Experts of a small language model: 64 experts in each of 12 layers.
Below are experts of layer 2 (counted from 0) of a mixture-of-experts language model. Rows are named router (the router's row for the expert), up (a neuron's input weights, with its number), down (a neuron's output weights, with its number) and show model dimensions 320-351. Each number is 128 + 24 x the weight over its row's rms, rounded and kept within 0 to 255. Numbers have three digits each.
After each expert's rows: a language model's description of what the expert responds to. This comes from a sample of Wikipedia text that the model never trained on.

# expert 57
router:122157112189111133135116086118128111187135146097113112151089133115136150177149134139103113115113
up0:093110110119137113127125115101107110157120105072112128115117106100141156160139141138104149125154
down0:149134141113158138101132120095130098140110105103153156110126144156109111105150094145117103130162
up1:121198129114123135117148116105141111120140158135113135112111114074140140084075160117126151147110
down1:148123167123096121093138121117172120108118141111093131075107088134144116141106089120096125114112
up2:109144153160124125109101090115144199128106094138095166173130104142126103121146125120123086095165
down2:139081099102162111085171106185157111147122117120139126119144145137126153100121137142150108077153
up3:145080115154124166115118142131149080142118110128094159159134074101118183150128157147122146101108
down3:122127131175136120136081164199153095127114105114153121093092126090116104176153121112114152127133
up4:109127108099161136099138137119158107149136113121155152076138151158123110117090111159128085120106
down4:108089116128147146113140122095099150165139112124146132102151111147116144127112080100094108110103
up5:089157139157168108168127140126160165152117135130153156125139140113151134122163158118124107134136
down5:104107144100183126114092128165126109140134159108121091084144113112110079070146177127099113161085
up6:138126115138148130142132163130111135119133157084127106125133132089172154113198088146174099125146
down6:129118108113136120102134136080120109096125114089148097111112133174171150135113135171152112179128
up7:103117107115118124106130136144132163098104123088133091080109093089157125112151085120133130132083
down7:125143113109157136123156158153146163130119111140159090038109166127116185117154114153146140111130
up8:111099148133099162091134160143148089103114167149155079110193105124116128121073096128119120142152
down8:138144115133132115182167135111144157157092144072079126158123119121088127149146085167071126148115
up9:080145181123140181108142075112132097125170149142164092124120136065140123162142135122171147092112
down9:143109145141128086110166124109080162125123175105154122125118110135109086092108126131111146151123
What it handles: Final parts of football club and city names in match tables and career stats, such as Everton, Brentford, Sampdoria, Leeds United, San Diego.

# expert 51
router:145179109151139094168134119168107146150161111117130117155077117142179139132120123134119100108137
up0:137115121144168139119192069140144118096117153093117136086104112082171113112102096119126126119132
down0:175124089175161176100113146130138122093110096118201133115106117138131129117120135158137118125120
up1:129099132160136212102160154137149100138190115157118148102147126171081112141140139081151110139155
down1:133097157160180131180132119105155143140156183157139127133180142164149150128172071146115100148151
up2:112138068142121174123128119099108061147165138078129168138092121143146102120112097176101100127109
down2:156135146123122164104151130062095130110106133160123119150141137172118109125152116134102130146144
up3:139141147148119126187152159171127137123125090128121121127127138175144117166138146100098126141154
down3:177133139109141130147136135096141177131162101146115106126141116086032135081165130171139135135110
up4:100070104164134110115111119140117152077139154128121155125081124105117138076142138127132102178129
down4:158132133126131107119119140124113081121079131141142109155156106116139139111149124125112097116149
up5:142148148154126092138136131134091140129123122132173163176079119129136128090114127120120133165155
down5:187100128151138091134158102127093138115074136140123131143105131115154136104115127129076101119138
up6:176082130110145167067132047134145108130148150118165141115133129126139117130142126110102117124133
down6:119109166126071141111120109115073139137087107133136170156111100157133081131137125138097132158170
up7:125073097105135092131121076123080139123162168144145133138148152117142158115086135152137150093105
down7:118111139133109097109116112137133129151161155141111117114098137115100137114128173140100167124100
up8:112135142145112108158124109179136169086113112153148085155141157160144163152132162102133158142143
down8:123140146139132105118101160158153117168156151118160128135176097136105135104156152112121111188109
up9:113204136078148170099157149134158118096136125154101128103060096147126132149127118151115152144106
down9:135130082129145109139154117162116102111131112186144113074126143081139157146140126153087114120115
What it handles: Mid-word and final pieces such as -ry, -ing, -ly, -ments, -ila, completing ordinary words, taxon names and surnames, as in forestry, trekking, unconsciously.

# expert 15
router:140141118177117121140100127122153111162176109143134104163126164110153146160167142125104110122141
up0:123160125177128110119141137119145151111103110101108133134133138122150129164143138123135111145124
down0:098093133173137147148123140126108125092117132113111145185131117123104109176089131130122130107086
up1:128136129165074121151131117172103080136150123109166164103102106157145126133122120138128124132126
down1:143128139129147161128113140080133112126078128153097117137132118112122123143167143086122128111078
up2:127179127126129121106136154118125117134117110105167098146145096130133145186108146110104093108155
down2:119164143090155091125110156126134136129163122148165118110152122108112060128090146114126130131118
up3:144102065100119136140135058168126128105095135088139148094152104161137131110174144094113138135119
down3:123150108108147156158130084082116064141123146143115130105119113134113126160131105092084102087126
up4:160123154125125109173052164121130122141141102095204135089158097108122102152118108183141179068124
down4:135091145133136118107131118128128127077117068112137106126145112117118094126119133142133117177167
up5:124163126163122115125110187147106122123125151129125145118133127132151113104122088076097174098085
down5:140087138104113146137128135096052132164111166122130109101106114142140123111125148157103088115158
up6:101101131187146137144125136136112150137141091118145112126129112139153145132127128102174148096132
down6:125159120089145089125145110135067078096140174102099156107158105129118135095115121131173142158127
up7:165163096142121112112121162137135136150124132148121140121135130115116128105109110123151122155121
down7:124112103142138173131084128087144130150140159144111152127176093112120107103136144169148109125117
up8:097089132099117132102107108132128147148105123130111141134138169172133147145135124128158144134144
down8:132108172127103082139127146107124101141153125117102063144137109146123154102156108115100132083159
up9:111170126146061165153125143108126123119134129113157118143117138131146152122125138154124117128137
down9:133136119109102127091104135135143117142144083121142113131130108121096151141069124119176097131162
What it handles: Word pieces finishing personal, team and place names, such as McMaster, Creighton, Gomes, Washington, Morena, often before a table bar or comma.

# expert 0
router:086084123154112110154133106138136144131172105131079125130097105121127146151131116135125160108175
up0:160132119108163130128136119105121097089112101078154128120095164147151122179191128096149122155127
down0:156110167106102095168118109134093172155167110091119097117089153194125150122085165127111158113117
up1:111123084132112132140127103084134086131125142117154115054097123165155138120139121153115118134100
down1:143154136142118161090106174098136096151131141053119139073098143117104110116128133181093099168115
up2:086087133116122132156113138134164090105149110127133130103139126177170172092108117082089135132177
down2:139123088143136100104099153101120076125136127119104142106133156091118116094153112171100093094172
up3:136157092139113127089116130080140187128096120135148109139175138152104142109155119146124159126104
down3:138116112144129116114130085099139137125155119147095144162143114131125132149154076082109156138126
up4:109067116128115095134084094123130110148120147105103156145146157180096160115143133148158091118143
down4:109155144113138169105147138114129135140154166143126131136138112190089171150098107164137157116056
up5:137137126142133119153107103158122102169132136142107151114105115096172151144125147112147088114114
down5:135105116127149083124147135143154131089095128183112150181144131136133124117114088176134157136143
up6:142106102102119123128107068108119112147107131111120110134130130106119148154145104185179109132163
down6:111105099120144132120127115098144073165114140137149101118138143115118139124094134103133141158124
up7:094183106129061126124131153108120113108085132122124123116126146104174113138111113146155103132122
down7:147085114101083118125086129105128112141119111139105138139132125125140127128095086133119132118125
up8:132155133133095076135139142114097194167139130150161127130122165084146119090082129136137135098150
down8:151114104129133138095126127124125155109160164150128119146134161150146161133097131111138104112138
up9:157138154151164088143128120067131120147133133151135165120138161100151096099158107092119166144130
down9:131074123139139149118148160151143177143148142145132109154094131117087138119101163145118095134102
What it handles: Word pieces inside longer words, often foreign names and technical terms, e.g. idiop-ath-ic, Bot-an-ic, Købm-ag-ergade.

# expert 6
router:104134091137111097136117126145141134109208066138129150125096151108133091111103144134119125127169
up0:120121069072144135084122079142138129156132136145097167074108134130114128118093161140123152180067
down0:157087106124144136137110122098098148110147130136126166118149130143152109134123117120114132140113
up1:126140109144102128134110097114109153107168086143095103107116131104144166165182129103069153068102
down1:166114178146083160109111153093141132140136105127125093120156116113087123114096136168121141114111
up2:099124144142111132130124135156129123081109135120149120119112122140169091092162143137109102148155
down2:139147111161138126127166114124130087162142146135155133174137139140133112138141105137108110154107
up3:109191101141124120132108113182091150106162055138100080137111140101142127127112126144114087154163
down3:150099138118158147135147113085127128153122117177117089136109110081137149103136131125082100140110
up4:118134093111171111100129138132098153119093123176153094150115093152154141135121107118120098131142
down4:153146153122151166129161114092108120148151159107167146169085151112140085145109116119099062126140
up5:100116125174114167145112105155139091133109145123122116101133144142117105096116150137150126114161
down5:084128125110108091114124121163158138083110120121129120162107115102111133137109115162148126100149
up6:143167173099126163122144126168150153142126142143097150122134149117072155111130145134157114139124
down6:116139141122141117118161135116121088105124109142113117141118136101152131107144102133117093156112
up7:085157154128136106156092153150127126133089137091152160107167153085102118154124122126166153119151
down7:127135127152128132157149099071157127139150150110108072084104184155139102125114124113154164085120
up8:147112133126099159175120083111151080123181121146118092141124146124058137138139115137125107116125
down8:124118125134155116119124108121118125140160156128112138128155144137145137120119132124132135152144
up9:108140108154098098162141102135100176148096127075132139139187106116106102083123117107102116099112
down9:154114126142137148104119090130113143123144125157159145119169133105124065105114149133128091111106
What it handles: Mid-sentence nouns, verbs and two-digit numbers after determiners or names, e.g. gas output, hydride ion, assumed power.

# expert 21
router:102182118144113087157118101138127130132167139126123176138120130101143116153146144149126129135125
up0:091121139148127090122123128126114172121108091125144095067150093117150085071118158135161172160091
down0:130109171116124142124127094104116138171145131144126113093093098144127134118103129128133133106144
up1:136139145123140158129200161130115129149125133126091130138083137122119125087124161115135111166122
down1:102084142115132134163129132113129171103156121120168103147132127124081101122107157131124138129120
up2:145165138097101110132145097110130131126153135081100124134130135102178119107157081110140151121128
down2:073093126135092132106129116091134094138093142119102127161163151124137137133118109104147132156162
up3:132153126167159115157129127156099063170108109119117106099130095097174173173112129171147164110137
down3:117091100110127082138146138144117138129121100107112104137169173154088130146140165120176092129177
up4:202082150169111141115123151126138108140107166149076096105115138127122143132172126121158119093134
down4:100087090152141128129169162143182128148078124101134106068130130106141119100132088174167150150154
up5:127142091111135113190117125113153114111153101116146123072170108088153122156123139139136104138168
down5:133113120133113156149139135110117117169098113128105131112128123120125132216130135119154126130128
up6:141108115160114116117064149141119099118132129152149113090096133108121134119144092144156126135145
down6:135131150158164121145127114133109136158155144179141143095164124146149138129124156101097146137128
up7:104054089117101153117171117146146143167143170147134137118131097130155106142109117120155098140144
down7:155129105140120159108173143122138114108110138180098107077127154163127133167139138137135129132155
up8:144149129097134106131150135171130128065105089132127132141106116134132128102144161134124106114136
down8:123132149113136109134172137123143131132136136111112110118144126150104108152194116093106140130116
up9:176119127113103105131104116131137095125149123133126105118139120149125134137150143106108162137151
down9:147079100089131143077139140106132112152123123092126110129112116103131106126092163124143119136121
What it handles: Single-digit numbers and capital letters after bars, semicolons or colons in tables, stats and credit lists, such as 3–18, SR 3-D, 4 titles.

# expert 54
router:147116143131113134138116107123120112159134143131109100140131112101151138128186134135122103128159
up0:160126141116130157123132113158136134116078137129089115114117077101119122132132121138079100140152
down0:130066116100129089139122163098099111114127171112142117142145138177131074148133057134078120139157
up1:103144092150123105119128098125128101101124148129116157118137105141112115126188136090126113106129
down1:093114121109142131154084117116151100098120148102119134120127090130117139143138119183141118108150
up2:115121133185146096102132143125085123154134121052101155143101100173133089126108084109106130162109
down2:126118128137138118090134161124104154060097149128120120119145121087136144165101138102154142131100
up3:101143126151114113141142126124152137134116173097144139156088164145122111160128137068133105127104
down3:104129102076143117136120135092123128150124104156160170150124161146139145114111143125129137114072
up4:117135129154172137127107135136122105133129158086162135149140134092095131141143111128136128098111
down4:166159160131135172096146143137108145123130126152111119129129161128157170124150155167162112112127
up5:143135147109136164125124120130125114163128107130115150098141140092163127121111110141149139102108
down5:138086111084118145132139142115117118128124120148117153153090129168174141108087070105085116167087
up6:142172119152131136120166127110159144099140094111168130138103131124185142124071188164120119108124
down6:121142137120122066127139138139143121166138134146156130095115106134168150126110112123181119161089
up7:139157117119124116151151119154109147116129074119127128120097182183157129130160173121128144124092
down7:127130153096138125124115090138114186149137121110144165157109117098122140113137096133113126098075
up8:141142129114128126154149147128146129122132125132098149111092118110139128149129144120161105126110
down8:157042115146163091103142121164100142123138103105120098151110162152157132071126126140140099113178
up9:151135154131131123139150117082149119145080133112132152130137129137132101091135137128124133076117
down9:087084119099122146141130160128094112130140102139113126160100121092123098084128070138082160168158
What it handles: Last digits of multi-digit numbers in vote counts, populations and tables, e.g. 12,771, 58-1 votes, 4,686.

# expert 22
router:136191123103158127156111073123119099163156141077146109061105080068124121148149140157120110115089
up0:103150141128125173146083072164115136122160128123085155117175091136139151116072119108082111100092
down0:141108123123133080183150129119149091143145137117114108078142128131138163116120136146112098119109
up1:169128096158111125168116125080134142120127128121133114134091177112141136127158112160163113103095
down1:143161093100133128108105095059135174127089144130126105160154086156119142099132144134111169112103
up2:100124135132105106083121094133141138114136117113128133129112104123133127131116136119128142145106
down2:125138111121111084107148124189175170123146136116082137112151134116153142159114103143163099116148
up3:128166114152142130082097115144077121073111129115123075134120129079127123119137103150151125129142
down3:103101130110127139117152102125086114150147123129124133166124092158126141137152135106107099115155
up4:111141112145116179104085147092109117121136090125139131123069129118123073124127105135118149148169
down4:131080121146134155111074145107110097151160119093111162123094159120105170106150136144120178132137
up5:136175145085161142116097149174141121121089130105139093134133164125155122102148142134069102084082
down5:117116125171153140112139114128098107107093186170113089101165126112126101168111127121132122149133
up6:146186091069179159146124111126105111136142097064141100103124132116137119123088154146129125116116
down6:160084164126149130108097155033108150081083161121130103089156159134124087126120138096136114127153
up7:100139135105156162152117141141146131170129121110113143070112138078156088081142150124115147107111
down7:138108119150095174080131181172121103132087167123140093131175125173098106105107121214087172148122
up8:130129114123119115112163118129129141149133117130088141111106086094144101111136189129167084150151
down8:145130142152109112122147141160152139132122125116089125138142123144086128074118120123166148141127
up9:135086163129154157131143128097121080084088093134087106135101105145110134114118152123149142118145
down9:137175102112123105076142106115123123146132115135098129119139126079131089124110134154166137138123
What it handles: The word as in as well as, closing quotation marks, States after United, and digits or pipes in tables.